Experts of a small language model.
Size: 13 layers, width 448.
Experts: 48 experts in each of 13 layers, 128 clamped SwiGLU neurons an expert, 6 picks a token, a softmax router.
Training: a variant of Muon for the experts, 946M tokens, 14438 steps.
Below are experts of layer 3 (counted from 0) of a mixture-of-experts language model. Rows are named router (the router's row for the expert), gate (a neuron's input weights, with its number), up (a neuron's input weights, with its number), down (a neuron's output weights, with its number) and show model dimensions 224-279. Each number is 200 + 30 x the weight over its row's rms, rounded and kept within 0 to 999.
Before each expert's rows: a language model's description of what the expert responds to. This comes from a sample of Wikipedia text that the model never trained on.

# expert 39
What it handles: Everyday nouns and participles in prose, like retail, printing, footage, film, born, released, based, known, often after the or a.
router,229,218,211,170,170,198,185,172,204,210,156,212,223,203,206,179,191,169,172,185,207,201,223,246,184,176,201,275,182,187,197,214,233,149,177,215,221,234,222,198,193,204,210,207,175,181,156,169,187,218,219,231,202,222,211,244
gate0,166,183,220,169,158,213,187,259,145,178,185,228,142,201,261,208,159,109,226,195,220,217,209,209,199,205,207,236,224,206,202,198,267,237,209,206,175,221,167,176,196,161,228,178,223,178,197,183,142,230,189,216,223,194,153,227
up0,227,199,250,155,113,200,234,263,160,155,197,227,139,169,244,197,210,182,223,190,209,213,221,208,194,196,190,279,216,234,227,185,227,231,163,198,224,202,193,189,192,170,193,186,197,166,182,170,138,238,186,256,229,235,189,226
down0,180,196,166,160,205,174,172,288,236,170,191,167,218,240,192,185,215,257,192,192,205,177,208,207,210,178,198,229,193,211,188,166,282,184,196,174,189,218,238,236,234,203,224,250,166,257,162,265,187,210,172,138,232,150,236,223
gate1,230,190,216,159,144,214,255,219,184,274,200,163,195,183,211,222,214,222,232,187,227,217,197,210,195,205,216,225,182,186,182,201,211,130,239,198,148,174,199,172,195,184,189,215,158,165,146,232,152,173,169,219,242,232,175,183
up1,269,167,183,222,175,198,241,208,173,246,215,138,187,172,207,232,214,211,202,193,207,194,203,233,198,185,201,220,171,164,221,197,238,165,225,194,188,187,238,165,193,222,205,226,210,113,180,228,183,214,204,211,252,203,183,169
down1,207,152,224,155,172,197,174,194,188,183,168,192,259,210,216,184,170,162,164,184,183,218,160,166,250,187,228,218,201,187,152,213,195,151,172,171,161,190,222,211,221,123,215,179,183,160,202,168,190,159,213,168,211,184,217,212
gate2,241,236,207,173,194,205,189,246,221,193,196,240,227,238,210,248,172,234,252,170,163,162,185,208,183,200,206,211,208,158,266,218,216,190,188,227,201,274,167,236,247,191,208,241,256,163,205,195,174,198,188,262,173,184,226,232
up2,222,204,218,179,212,226,212,255,238,194,196,191,212,249,212,217,203,235,251,183,212,181,225,173,215,206,225,194,174,190,212,212,193,225,215,224,170,272,245,223,274,163,203,235,197,176,181,170,175,199,186,260,199,212,193,213
down2,223,174,185,249,194,167,188,159,194,205,189,167,179,160,264,193,188,227,190,200,279,241,149,230,195,223,201,205,266,153,242,213,197,248,215,181,244,191,237,228,192,205,242,186,174,269,196,205,196,244,155,234,179,279,149,226
gate3,196,188,211,222,179,207,229,182,223,230,236,137,205,156,190,161,128,209,177,227,168,168,196,221,224,218,186,134,217,241,212,146,227,161,237,173,208,169,222,232,212,207,169,241,176,198,210,187,162,200,223,201,212,254,138,232
up3,228,198,202,192,215,200,199,213,255,233,232,174,213,148,236,191,130,205,166,233,199,228,197,205,211,204,202,164,203,203,175,198,213,167,248,178,214,188,160,182,232,218,203,201,194,198,155,225,165,185,206,160,220,250,132,202
down3,176,187,140,177,224,160,175,286,225,229,157,201,194,158,246,206,196,206,204,210,175,244,188,220,197,194,189,188,165,219,168,183,251,129,225,212,169,169,173,209,234,156,156,206,222,179,212,176,234,154,209,188,219,236,206,213
gate4,238,234,208,256,260,169,253,187,238,198,215,135,214,182,216,201,133,217,156,223,208,205,184,178,189,189,210,152,222,203,264,254,181,229,228,201,200,202,194,194,182,207,169,210,231,197,265,194,225,258,178,169,211,210,213,193
up4,242,177,182,196,191,206,195,180,239,203,234,198,203,196,152,183,168,222,191,193,224,219,212,171,173,177,142,182,198,183,177,243,209,276,200,191,199,230,174,157,250,173,169,188,195,171,263,226,210,193,235,180,194,229,211,218
down4,214,165,213,233,180,245,190,211,168,190,215,242,190,198,279,188,213,254,209,201,193,179,185,263,182,228,219,188,178,254,189,205,192,185,172,191,216,195,190,238,238,202,202,233,198,227,173,176,200,251,234,246,190,222,230,203
gate5,186,155,167,157,202,206,174,187,150,201,226,192,156,192,181,178,208,212,215,137,215,183,209,136,158,191,196,215,236,207,222,160,199,202,256,191,174,238,242,201,186,186,202,188,247,163,213,162,202,215,252,181,224,175,197,202
up5,221,197,216,208,224,216,191,169,198,148,178,158,169,208,188,166,187,212,241,184,204,240,212,178,163,210,250,241,234,202,178,172,193,157,200,210,194,213,225,221,179,220,194,158,243,174,212,250,183,238,171,194,225,222,190,260
down5,222,276,207,218,150,197,209,199,181,228,211,201,185,184,169,196,205,178,169,198,238,207,226,214,148,229,216,181,200,146,205,185,179,220,178,151,196,147,244,201,203,220,174,137,225,228,185,197,190,236,196,228,203,171,221,227
gate6,172,206,274,214,245,171,223,198,193,187,200,230,202,219,218,170,199,218,231,224,203,188,236,222,226,202,129,174,219,199,201,223,206,157,172,178,180,193,261,195,178,191,132,220,198,159,181,212,250,157,201,196,149,190,171,232
up6,190,218,248,187,301,180,222,164,247,171,198,259,186,209,173,168,85,196,216,184,200,215,235,187,201,229,185,222,216,196,198,211,213,212,207,185,179,145,205,209,187,180,148,232,209,175,194,184,215,188,215,181,185,212,204,213
down6,223,218,147,253,138,229,115,142,183,193,217,152,112,206,162,225,214,177,208,126,203,224,197,205,198,251,211,206,222,179,228,178,175,228,210,176,209,199,191,169,198,190,223,189,216,212,189,218,219,223,242,197,221,232,191,141
gate7,220,165,191,190,198,231,185,213,204,262,198,205,235,203,185,191,238,254,234,206,230,201,182,222,178,174,193,235,244,204,257,201,185,208,239,189,189,158,187,239,248,206,188,205,201,162,240,240,199,206,177,163,232,227,184,191
up7,195,191,153,164,276,177,201,230,182,266,211,208,225,152,212,198,243,218,222,167,208,235,187,173,169,162,183,221,270,189,235,190,137,181,219,189,198,167,163,220,251,181,182,193,212,192,231,226,240,193,193,185,256,168,170,211
down7,251,223,231,200,176,176,195,187,175,162,173,206,191,170,193,168,213,201,228,181,217,227,205,159,193,222,186,178,167,165,147,205,233,246,125,239,184,183,155,182,164,171,224,164,214,182,217,155,197,227,265,169,169,175,268,171
gate8,197,205,224,154,238,190,205,222,227,218,171,244,192,145,220,160,198,206,155,234,210,200,201,243,214,229,155,203,221,138,238,198,217,145,201,223,235,233,192,206,212,167,192,195,175,182,203,197,229,216,166,263,155,173,212,186
up8,181,232,171,161,216,229,221,247,211,214,215,205,188,118,189,209,204,146,160,201,251,163,184,207,183,227,182,212,249,95,218,205,237,179,187,197,220,198,201,202,181,171,176,255,144,150,232,222,225,157,141,235,172,176,229,172
down8,222,197,194,225,238,218,156,182,207,239,192,180,175,248,212,234,211,200,169,192,195,134,181,222,181,158,197,214,195,177,200,184,170,233,146,191,191,217,183,167,161,198,161,193,189,156,142,200,180,190,161,233,136,206,185,208
gate9,179,201,188,227,218,143,205,184,175,190,184,220,197,225,181,222,191,182,137,198,134,212,141,184,195,208,201,204,188,196,183,189,173,133,225,200,192,159,133,191,209,215,178,183,199,181,193,146,182,221,210,214,163,208,203,185
up9,202,219,207,221,176,151,189,180,202,224,178,212,188,255,159,165,173,228,212,190,145,206,233,213,196,222,221,207,189,223,191,284,193,144,201,245,169,214,178,215,184,223,207,166,198,171,196,140,225,202,207,215,140,244,252,240
down9,159,190,192,205,196,219,169,144,210,193,155,178,211,197,199,199,258,168,196,176,172,167,203,241,138,195,187,214,167,208,203,182,214,223,174,210,187,250,205,222,216,129,193,104,178,176,168,217,222,193,161,205,193,195,207,189
gate10,197,224,235,223,202,219,195,199,186,234,231,221,171,119,210,202,232,213,234,194,174,223,172,177,162,222,182,194,196,240,175,193,189,207,204,161,252,154,154,225,209,181,234,214,172,219,177,190,187,210,202,202,188,165,208,206
up10,222,160,224,215,244,224,197,203,164,219,206,201,190,154,224,156,182,211,210,177,193,260,147,168,171,199,180,191,188,211,189,213,192,245,207,175,261,166,187,239,204,150,204,195,176,205,213,170,200,206,215,243,212,196,207,224
down10,197,165,184,154,294,204,192,213,166,176,203,185,197,212,223,201,205,269,195,160,218,141,203,142,225,228,235,185,260,182,229,166,205,203,191,307,214,251,220,167,162,211,188,194,192,217,195,195,163,174,200,200,154,213,229,161
gate11,201,187,184,216,262,190,166,209,196,221,183,220,207,208,277,214,166,210,177,224,232,177,260,203,246,155,145,159,145,223,221,166,208,222,213,178,209,135,211,221,188,210,190,174,97,209,178,243,194,204,172,216,198,142,184,183
up11,257,230,212,211,244,231,190,209,168,219,193,192,208,215,211,205,207,188,177,222,202,181,204,253,229,118,177,229,152,185,263,181,256,203,191,170,199,178,215,205,210,192,165,214,173,158,178,217,178,167,205,217,197,192,174,202
down11,201,193,193,242,156,185,165,176,149,250,209,196,174,275,194,201,190,207,185,211,209,153,197,207,195,209,183,179,205,209,206,212,190,209,155,188,175,196,172,203,200,202,224,184,193,178,177,185,156,107,205,251,183,244,181,190
gate12,200,203,195,200,125,225,217,168,206,214,185,212,214,231,171,175,212,209,166,175,203,246,279,255,181,141,273,181,143,192,145,262,209,162,231,174,208,167,221,227,216,195,201,174,235,176,195,249,184,244,202,174,216,232,235,220
up12,198,231,159,202,127,168,266,203,237,190,189,73,219,169,182,167,267,182,159,198,208,222,232,229,134,189,191,199,148,185,157,202,216,195,244,190,259,186,233,200,235,203,127,204,193,179,188,230,199,234,230,157,171,202,217,181
down12,214,146,208,193,270,169,201,238,208,174,213,171,222,221,163,228,179,225,221,209,188,147,209,243,179,197,178,207,210,207,165,163,209,203,141,185,207,167,231,188,181,190,194,253,198,197,180,161,166,215,135,188,157,185,204,234

# expert 12
What it handles: Opening parentheses, commas, quotation marks and dashes that begin a clause or aside, plus name starts like Mag- in Magnesium and Maggie.
router,185,233,204,168,237,191,146,169,212,180,158,217,248,240,162,167,169,228,227,180,154,199,234,240,240,169,215,227,217,188,171,216,167,169,210,228,225,234,235,163,161,237,248,223,237,154,174,182,172,239,246,229,185,208,208,235
gate0,226,249,135,214,215,162,155,233,211,211,208,218,200,185,191,177,231,166,197,219,165,206,165,131,173,227,185,205,275,199,187,121,161,207,186,166,211,219,168,209,182,258,191,216,172,219,215,175,244,205,225,191,162,205,212,190
up0,235,187,145,231,222,156,195,220,212,210,201,196,184,154,220,208,183,161,176,222,202,189,224,153,213,198,180,229,204,198,171,203,194,159,216,188,186,206,200,189,194,213,195,237,178,196,229,151,218,214,207,206,168,215,243,198
down0,159,153,182,205,214,228,183,147,222,257,94,177,234,166,196,260,224,224,143,243,230,171,228,194,236,196,202,202,159,185,207,195,185,211,206,203,265,209,215,202,173,221,169,248,242,208,185,183,163,217,188,194,209,209,219,141
gate1,206,268,206,239,155,192,231,233,174,152,190,204,159,152,216,165,203,234,176,208,214,180,173,186,185,179,172,212,222,166,224,149,119,202,182,176,187,197,160,187,261,182,231,217,191,159,265,195,203,198,222,159,153,197,205,184
up1,232,219,210,227,126,211,209,203,163,170,173,193,198,153,255,200,215,222,155,211,222,166,162,155,184,186,135,192,220,190,206,175,242,210,216,156,187,189,212,200,240,182,192,191,225,210,260,128,233,193,249,138,187,192,163,152
down1,241,151,185,190,110,174,193,204,197,202,217,197,211,192,204,233,182,212,208,184,162,232,256,200,223,189,207,225,181,212,192,221,219,267,183,215,192,177,193,203,173,182,191,130,164,213,219,213,180,232,168,207,192,187,177,166
gate2,219,225,183,301,210,161,213,179,207,195,237,214,154,212,164,176,220,194,213,212,171,226,158,202,215,125,220,214,243,189,192,163,229,190,206,117,217,237,167,186,254,210,182,179,190,228,209,204,151,166,242,161,195,243,203,160
up2,233,173,226,248,172,214,254,144,233,198,211,181,138,199,160,249,213,191,181,207,207,182,166,213,190,225,207,196,198,185,261,199,246,273,183,226,243,204,199,201,217,170,212,158,193,214,238,182,181,179,186,116,195,171,201,87
down2,228,144,183,158,196,260,187,222,192,210,175,213,174,183,192,257,147,226,219,208,204,181,204,274,222,205,156,182,144,191,205,163,169,224,171,174,213,183,236,254,192,171,181,205,198,183,219,116,177,240,228,203,223,192,209,191
gate3,188,194,226,211,211,134,222,216,180,182,243,162,201,225,224,225,212,168,194,199,232,167,185,171,180,256,166,259,179,170,160,168,166,257,154,180,222,251,181,231,206,288,231,213,263,177,147,244,219,208,222,263,196,187,136,166
up3,183,195,241,256,199,180,236,176,179,161,213,138,194,159,236,205,226,181,200,179,215,188,224,164,200,246,245,148,217,179,199,193,234,216,174,178,223,216,209,184,253,191,256,149,222,204,209,227,240,213,183,210,229,165,171,200
down3,173,230,188,175,155,182,236,201,199,186,133,167,230,138,170,146,155,201,165,158,221,192,239,169,208,175,133,160,232,222,245,250,236,204,178,146,198,212,229,214,161,202,210,188,166,193,218,184,179,226,200,172,214,231,226,222
gate4,153,201,227,188,208,231,204,154,197,141,209,147,205,166,148,194,194,186,226,174,204,180,215,118,140,194,225,144,166,193,157,194,232,255,202,215,156,166,181,230,191,188,213,191,242,204,149,190,266,214,212,183,200,207,252,230
up4,171,154,194,273,185,160,212,192,187,139,200,218,219,189,203,250,216,169,251,185,202,186,231,184,190,177,218,208,185,222,205,176,207,227,177,237,195,134,166,171,234,214,194,210,245,238,242,213,191,215,201,207,235,192,241,232
down4,229,173,173,181,206,148,223,228,172,213,176,230,168,177,239,237,215,190,221,197,237,222,220,228,220,209,216,195,171,257,199,227,218,186,195,244,192,215,183,162,194,204,195,151,202,211,246,242,212,202,260,189,189,148,201,215
gate5,219,202,238,194,192,203,239,242,179,189,212,169,219,156,183,192,223,167,163,223,174,175,194,234,202,188,218,230,206,190,230,207,255,138,147,204,213,149,232,188,242,207,223,152,165,184,224,186,205,210,221,190,192,211,211,235
up5,237,241,174,210,149,185,254,232,203,272,168,172,178,123,207,186,223,253,210,195,250,189,196,179,215,236,170,207,213,157,217,190,240,242,214,198,167,151,211,181,198,152,168,189,174,203,205,197,254,216,183,185,232,216,188,211
down5,194,238,189,156,154,217,233,151,200,241,219,136,161,185,218,202,198,172,180,176,178,201,182,184,187,205,220,164,199,227,211,164,103,275,172,195,167,280,167,190,189,184,188,199,279,169,197,166,211,174,152,232,234,215,201,183
gate6,122,192,193,152,199,133,166,222,213,242,197,180,181,208,175,183,179,114,166,203,200,191,181,141,245,166,207,146,156,206,203,236,191,182,238,177,181,200,227,187,184,170,253,180,206,204,238,248,179,207,166,207,158,224,226,160
up6,211,172,228,207,191,195,184,291,173,229,175,149,173,190,182,199,219,174,196,202,200,248,145,185,159,158,220,175,204,227,205,199,189,238,197,188,182,154,166,256,176,211,193,221,165,168,234,194,257,240,218,233,178,211,248,172
down6,197,223,233,180,164,242,240,215,202,189,163,244,179,192,199,245,213,182,185,178,227,218,225,267,154,190,187,194,187,187,211,186,166,227,243,172,156,184,224,215,225,152,200,216,254,175,162,156,256,186,247,175,141,174,199,169
gate7,232,172,196,201,170,224,211,213,176,191,166,178,185,201,202,198,201,223,175,202,202,256,207,162,213,214,235,148,207,169,218,211,219,219,173,158,228,200,214,224,204,180,190,235,223,171,181,235,195,248,204,235,174,120,183,205
up7,238,224,167,221,145,237,236,240,200,191,171,229,154,230,187,166,201,173,195,218,217,208,217,197,200,218,209,188,179,193,210,201,198,272,161,194,152,208,196,207,241,121,170,204,166,224,231,228,186,191,163,188,192,166,224,151
down7,201,239,146,151,197,194,288,162,215,189,205,194,181,148,191,195,212,187,217,208,183,166,146,220,191,233,205,203,207,213,241,211,202,191,183,195,215,231,187,211,179,214,154,253,171,198,212,247,168,206,201,231,257,196,189,197
gate8,225,219,166,178,251,207,152,211,169,224,185,207,188,237,172,267,171,164,167,219,244,190,194,208,188,252,193,234,169,188,213,183,202,167,175,193,198,218,164,189,251,225,219,154,160,195,188,232,131,167,194,212,159,225,157,204
up8,183,198,209,228,144,214,204,246,194,224,221,177,191,197,215,191,196,166,203,174,236,220,148,205,214,268,201,209,167,214,232,213,220,186,202,171,154,217,132,244,219,176,229,171,202,247,161,201,187,187,202,239,191,185,198,134
down8,207,227,200,174,217,179,251,200,154,240,198,154,289,195,243,227,172,206,181,196,141,220,170,189,198,171,192,211,167,221,165,226,175,191,187,248,201,164,250,251,195,228,246,203,202,205,269,129,230,212,168,199,177,154,230,174
gate9,161,150,218,186,243,245,185,272,250,196,152,175,199,219,175,235,167,191,205,202,185,229,200,210,250,188,219,209,199,169,281,166,191,256,232,197,188,199,193,212,157,244,205,141,248,227,220,178,186,191,219,180,173,154,178,223
up9,190,156,214,187,189,274,210,228,210,194,211,183,226,235,221,196,239,215,199,166,169,175,243,119,187,205,180,223,166,208,190,153,192,280,185,190,228,168,189,207,176,185,210,180,210,211,217,235,194,186,217,220,176,154,172,206
down9,184,191,175,190,190,122,204,135,184,168,231,207,212,233,247,158,187,212,214,242,191,151,230,196,163,217,202,193,196,223,222,205,274,205,194,144,219,209,213,199,188,160,280,239,192,172,189,222,206,223,238,213,271,202,164,209
gate10,177,232,174,237,224,174,148,181,210,253,235,249,191,174,231,216,231,165,187,223,186,197,237,161,228,235,177,186,171,160,186,187,202,162,211,162,202,217,204,207,222,194,144,225,159,241,178,173,192,244,213,222,203,237,248,166
up10,212,183,183,173,198,183,207,209,157,216,224,210,206,180,217,211,199,223,246,262,200,202,219,209,195,172,221,219,165,216,202,230,195,157,190,171,181,209,207,252,151,158,171,217,175,218,231,209,171,237,230,270,247,186,205,188
down10,217,196,205,207,197,259,225,175,237,159,183,250,186,182,259,194,268,219,156,193,178,202,147,261,139,189,261,209,206,215,205,154,205,151,222,230,147,204,221,205,129,148,197,178,182,185,206,214,221,171,181,204,241,238,202,243
gate11,192,198,186,137,171,195,170,233,236,223,176,215,239,204,228,205,172,225,188,242,174,215,210,193,164,181,215,152,178,116,185,176,170,215,180,160,151,208,274,140,255,141,212,212,232,192,187,139,258,204,189,124,218,242,188,195
up11,181,174,216,107,195,214,203,207,238,170,176,215,221,209,180,180,261,142,178,210,187,146,176,121,167,207,181,211,174,171,187,210,211,232,149,197,211,184,261,229,216,160,191,203,203,182,222,178,239,192,192,144,220,243,207,176
down11,237,201,244,237,198,237,219,123,178,171,227,220,194,221,204,179,180,178,203,190,177,191,171,223,206,210,219,271,184,236,176,216,219,215,207,225,214,175,214,212,168,244,173,177,177,174,189,156,192,148,230,196,179,137,201,191
gate12,241,223,193,264,222,212,195,238,178,198,120,153,172,182,223,190,172,195,219,178,226,195,147,248,142,199,161,235,179,239,192,207,180,248,204,170,180,204,176,207,203,152,180,176,174,175,188,226,178,184,122,187,170,173,253,250
up12,239,191,189,220,216,214,239,231,207,199,184,131,204,182,218,190,215,186,198,213,203,199,161,156,209,236,175,203,205,133,211,153,168,147,206,224,199,216,239,252,187,165,189,199,202,205,235,216,227,156,204,226,233,200,176,146
down12,164,201,260,164,210,193,230,199,251,136,202,188,157,279,208,201,212,210,201,163,170,199,250,222,205,241,197,206,203,211,180,230,189,232,194,144,195,184,223,146,198,219,165,197,243,234,178,211,203,180,254,161,204,211,133,184

# expert 0
What it handles: Short word pieces inside proper names and nouns, often before a comma or period, such as Hugh-es, Robinson, M-assi, London.
router,209,241,215,202,244,224,201,163,214,139,174,147,216,194,208,159,221,224,219,145,192,190,229,257,204,165,180,247,179,161,178,237,212,168,263,125,222,198,261,197,231,187,220,237,167,162,226,208,173,172,241,237,153,180,177,188
gate0,155,234,206,172,198,235,225,204,186,214,150,181,210,182,216,176,201,204,215,130,245,207,179,232,169,173,164,276,199,194,271,254,193,195,247,188,201,190,188,218,202,227,188,202,155,209,209,199,145,170,193,240,132,165,231,194
up0,163,226,198,230,189,245,216,198,209,214,184,172,248,195,222,176,208,203,189,162,280,185,225,209,212,188,196,279,195,213,270,263,209,171,222,195,223,194,230,204,192,244,194,233,150,242,219,228,117,171,194,220,156,206,246,211
down0,221,249,203,198,191,213,173,182,173,199,221,231,171,233,197,164,216,193,232,228,137,191,198,202,256,202,221,183,152,221,183,205,212,165,216,151,221,160,196,167,186,180,256,222,207,196,210,177,246,247,192,171,262,225,189,220
gate1,243,210,159,224,197,227,224,205,147,213,164,188,159,183,216,179,216,201,190,177,206,158,226,147,219,207,178,195,184,168,263,233,196,188,170,269,209,198,200,210,202,170,209,213,209,154,164,163,180,194,197,249,182,223,167,192
up1,242,202,187,174,197,209,219,166,161,220,217,206,205,195,166,197,200,215,186,207,179,169,247,152,261,159,234,183,247,160,209,241,207,207,194,222,219,163,234,201,188,209,217,179,188,198,209,217,192,186,194,260,148,230,191,189
down1,193,194,229,237,161,224,174,168,261,179,255,165,188,173,237,185,198,244,196,193,199,191,204,156,172,175,211,181,178,220,174,141,218,184,189,215,129,185,151,255,197,177,220,183,211,219,218,167,187,185,236,160,148,148,298,203
gate2,202,202,225,182,197,178,214,177,167,197,192,186,249,213,238,173,160,196,227,200,163,233,189,259,228,219,190,248,201,173,195,229,193,259,183,158,216,163,203,186,228,205,186,218,180,210,183,242,207,183,221,194,175,157,259,179
up2,195,204,202,166,214,204,232,182,189,200,190,247,241,197,214,170,164,214,176,211,205,237,202,219,200,182,213,167,205,159,183,227,177,209,236,210,207,139,222,203,208,158,210,209,153,201,189,238,209,172,184,171,209,214,222,185
down2,175,224,262,181,224,217,192,222,216,178,211,229,157,147,205,201,182,190,200,208,245,130,238,164,198,192,149,193,195,189,239,194,198,206,239,225,142,217,173,219,162,178,171,186,139,231,201,220,168,251,205,146,198,231,152,180
gate3,168,188,196,140,174,183,220,240,174,223,163,185,172,167,184,167,221,234,203,229,132,217,176,232,178,206,237,202,223,180,192,193,188,229,219,204,219,136,244,278,210,144,188,170,207,198,192,231,128,229,195,224,187,194,144,226
up3,199,170,224,198,164,210,225,259,172,220,157,175,161,173,205,198,213,193,218,204,221,216,224,254,196,243,267,230,241,153,225,162,200,274,202,181,176,169,192,274,194,158,189,187,167,190,231,240,151,194,189,194,179,183,176,197
down3,222,209,208,165,234,233,151,176,202,165,206,133,202,214,200,249,197,219,193,194,201,167,224,221,183,164,222,179,225,211,201,192,135,208,190,230,178,209,215,207,205,195,255,184,164,182,256,221,196,193,234,249,139,230,263,181
gate4,217,198,155,211,219,182,213,265,215,180,207,110,198,248,235,194,187,179,170,236,194,179,248,194,160,104,164,218,201,181,211,201,210,207,255,239,192,207,250,207,202,175,204,236,157,215,180,183,222,223,147,188,173,210,160,187
up4,204,192,192,200,223,185,207,211,225,209,198,146,194,248,256,202,197,191,188,274,163,210,245,176,166,108,199,228,238,188,207,194,199,211,260,223,182,212,229,179,232,171,210,211,198,199,179,171,203,213,187,195,214,229,175,162
down4,209,198,214,211,179,245,249,150,189,161,207,208,225,156,250,221,235,216,239,161,184,218,168,185,213,186,208,169,134,249,197,171,174,195,126,238,245,200,141,153,148,238,221,212,181,221,247,187,202,159,247,216,164,193,253,184
gate5,167,167,248,207,179,183,217,215,227,189,198,210,218,161,184,187,155,174,172,175,184,228,225,193,154,241,254,172,133,173,247,206,174,141,218,176,182,180,195,185,245,198,222,188,239,180,218,157,220,226,205,203,190,209,134,242
up5,164,161,226,210,157,199,205,231,226,240,146,219,174,192,209,220,177,185,198,194,186,219,203,214,151,225,227,202,146,185,213,204,202,152,183,174,190,152,205,163,252,196,173,190,212,207,199,195,218,195,211,203,155,221,165,201
down5,210,166,243,195,213,118,180,185,232,189,180,177,193,107,185,220,183,194,177,178,204,231,206,163,149,222,180,233,163,220,149,181,201,262,192,180,251,177,192,206,198,214,243,135,181,202,195,174,197,239,239,181,190,211,183,203
gate6,171,206,191,178,152,219,213,283,216,205,188,201,200,209,151,183,243,199,211,199,156,209,224,200,218,160,234,233,182,229,216,241,187,230,235,187,170,202,202,183,140,229,222,167,204,214,196,200,169,188,260,190,222,178,189,214
up6,218,209,150,201,152,225,160,251,192,214,145,222,213,185,198,181,183,213,199,198,184,182,216,184,239,182,223,239,155,228,243,211,212,247,257,185,202,186,206,150,166,218,162,174,184,209,214,183,192,173,200,200,211,201,188,187
down6,212,201,203,168,177,157,211,211,191,205,189,204,235,159,225,126,200,189,202,203,156,167,207,195,193,164,171,228,153,244,194,250,217,212,219,193,199,188,150,197,232,247,205,258,204,169,171,216,206,163,223,217,185,196,202,161
gate7,198,253,149,234,215,228,201,186,220,205,232,180,196,175,212,215,246,194,204,189,165,191,267,198,169,172,222,279,205,199,201,227,230,225,213,238,183,187,237,235,232,189,160,173,196,204,181,124,186,184,232,216,158,256,203,205
up7,209,212,133,207,186,232,196,197,204,195,235,179,174,141,257,193,256,210,188,168,186,195,257,218,156,186,247,204,194,195,133,204,223,165,189,260,175,164,197,249,220,198,167,141,194,214,142,131,184,174,197,220,171,254,268,186
down7,241,204,215,189,220,246,191,188,223,204,228,219,244,168,172,164,153,241,203,193,219,198,192,245,213,241,203,156,243,158,204,217,228,257,245,181,138,179,226,241,256,151,226,156,157,221,220,210,192,189,167,220,141,218,167,141
gate8,243,200,211,191,147,230,197,173,216,167,246,234,172,284,205,194,224,209,215,162,145,168,160,202,142,193,205,181,216,210,224,175,198,249,267,180,213,202,190,237,236,221,183,179,223,183,211,184,215,234,240,185,193,224,151,172
up8,218,245,209,216,154,245,193,169,210,115,278,198,169,259,206,195,215,188,219,168,134,182,175,231,195,207,158,164,196,232,195,214,239,214,221,158,244,204,224,223,222,213,209,201,213,196,198,203,232,182,242,258,197,216,174,158
down8,175,222,176,143,215,211,198,185,162,216,166,179,196,203,135,250,212,168,205,237,240,205,195,246,181,187,231,247,223,151,221,228,230,139,157,218,196,183,233,177,171,207,187,240,220,206,186,174,135,178,191,213,234,209,240,220
gate9,182,135,185,182,195,232,188,184,225,175,218,221,180,214,233,208,205,201,165,207,238,220,228,232,186,192,213,275,178,191,237,243,191,244,217,193,163,144,199,259,210,160,161,250,175,220,186,190,252,198,186,258,167,193,206,149
up9,147,154,201,172,197,256,238,174,221,170,204,203,203,189,198,207,212,216,176,194,242,203,209,196,167,175,213,257,191,195,237,216,219,238,187,176,122,172,184,250,201,200,146,254,189,237,186,203,234,169,178,254,150,170,242,135
down9,221,205,215,250,229,196,201,202,234,210,186,243,211,241,137,193,177,162,223,209,148,195,130,135,207,213,208,152,188,228,182,185,189,165,176,222,259,202,197,199,193,186,220,168,230,249,208,202,190,237,188,181,189,196,161,183
gate10,186,185,257,207,228,156,189,151,210,211,177,221,202,224,209,174,174,210,179,172,212,185,194,224,152,189,211,226,195,182,195,179,209,172,192,228,191,159,156,186,173,152,232,198,156,214,188,174,201,176,228,194,198,222,154,215
up10,131,170,236,218,235,181,198,152,212,212,148,226,246,240,232,179,195,240,156,189,205,212,224,204,195,185,186,252,219,172,176,150,220,151,172,222,220,157,160,262,160,188,210,199,139,176,167,191,237,133,219,168,242,232,201,211
down10,222,181,146,200,255,199,190,156,196,182,205,158,177,167,182,182,215,226,228,222,186,200,210,208,215,175,241,201,251,171,243,166,219,253,206,204,159,182,178,230,196,227,171,241,204,207,191,209,229,199,230,207,171,180,226,230
gate11,212,149,117,175,199,175,228,233,215,183,204,229,181,220,177,221,245,234,179,187,207,195,178,162,211,146,180,181,174,153,187,168,219,224,156,211,250,122,188,206,190,191,197,195,210,206,176,160,173,226,233,180,185,178,229,170
up11,191,183,130,201,222,183,214,208,232,144,232,232,231,248,186,219,220,221,204,164,202,201,209,185,219,142,170,184,179,148,239,178,183,228,179,206,221,160,207,190,211,173,177,200,158,202,178,178,155,213,218,215,207,183,259,178
down11,241,181,156,176,244,184,207,185,222,172,250,247,158,222,240,191,145,171,208,159,206,200,184,273,231,201,165,206,223,152,209,188,181,203,238,228,204,272,220,220,187,159,177,195,210,185,190,238,159,183,252,251,193,182,247,195
gate12,212,247,210,253,266,192,224,153,240,221,193,205,198,211,146,202,209,148,198,236,195,232,150,187,219,198,218,135,199,257,201,225,214,274,232,184,205,214,196,194,192,187,207,202,228,182,238,195,180,241,195,222,225,192,188,193
up12,183,237,204,190,221,218,218,166,263,229,169,205,193,197,159,216,240,182,178,262,210,179,185,215,211,156,193,162,205,246,190,232,161,200,247,223,177,188,181,208,228,148,223,217,209,259,224,202,167,222,203,248,199,192,159,202
down12,144,197,193,145,187,193,171,203,213,171,211,202,227,255,218,227,201,191,201,208,198,205,223,178,215,199,210,232,162,263,187,184,160,206,184,219,205,229,180,186,213,210,85,215,186,136,233,214,207,192,225,261,189,186,179,219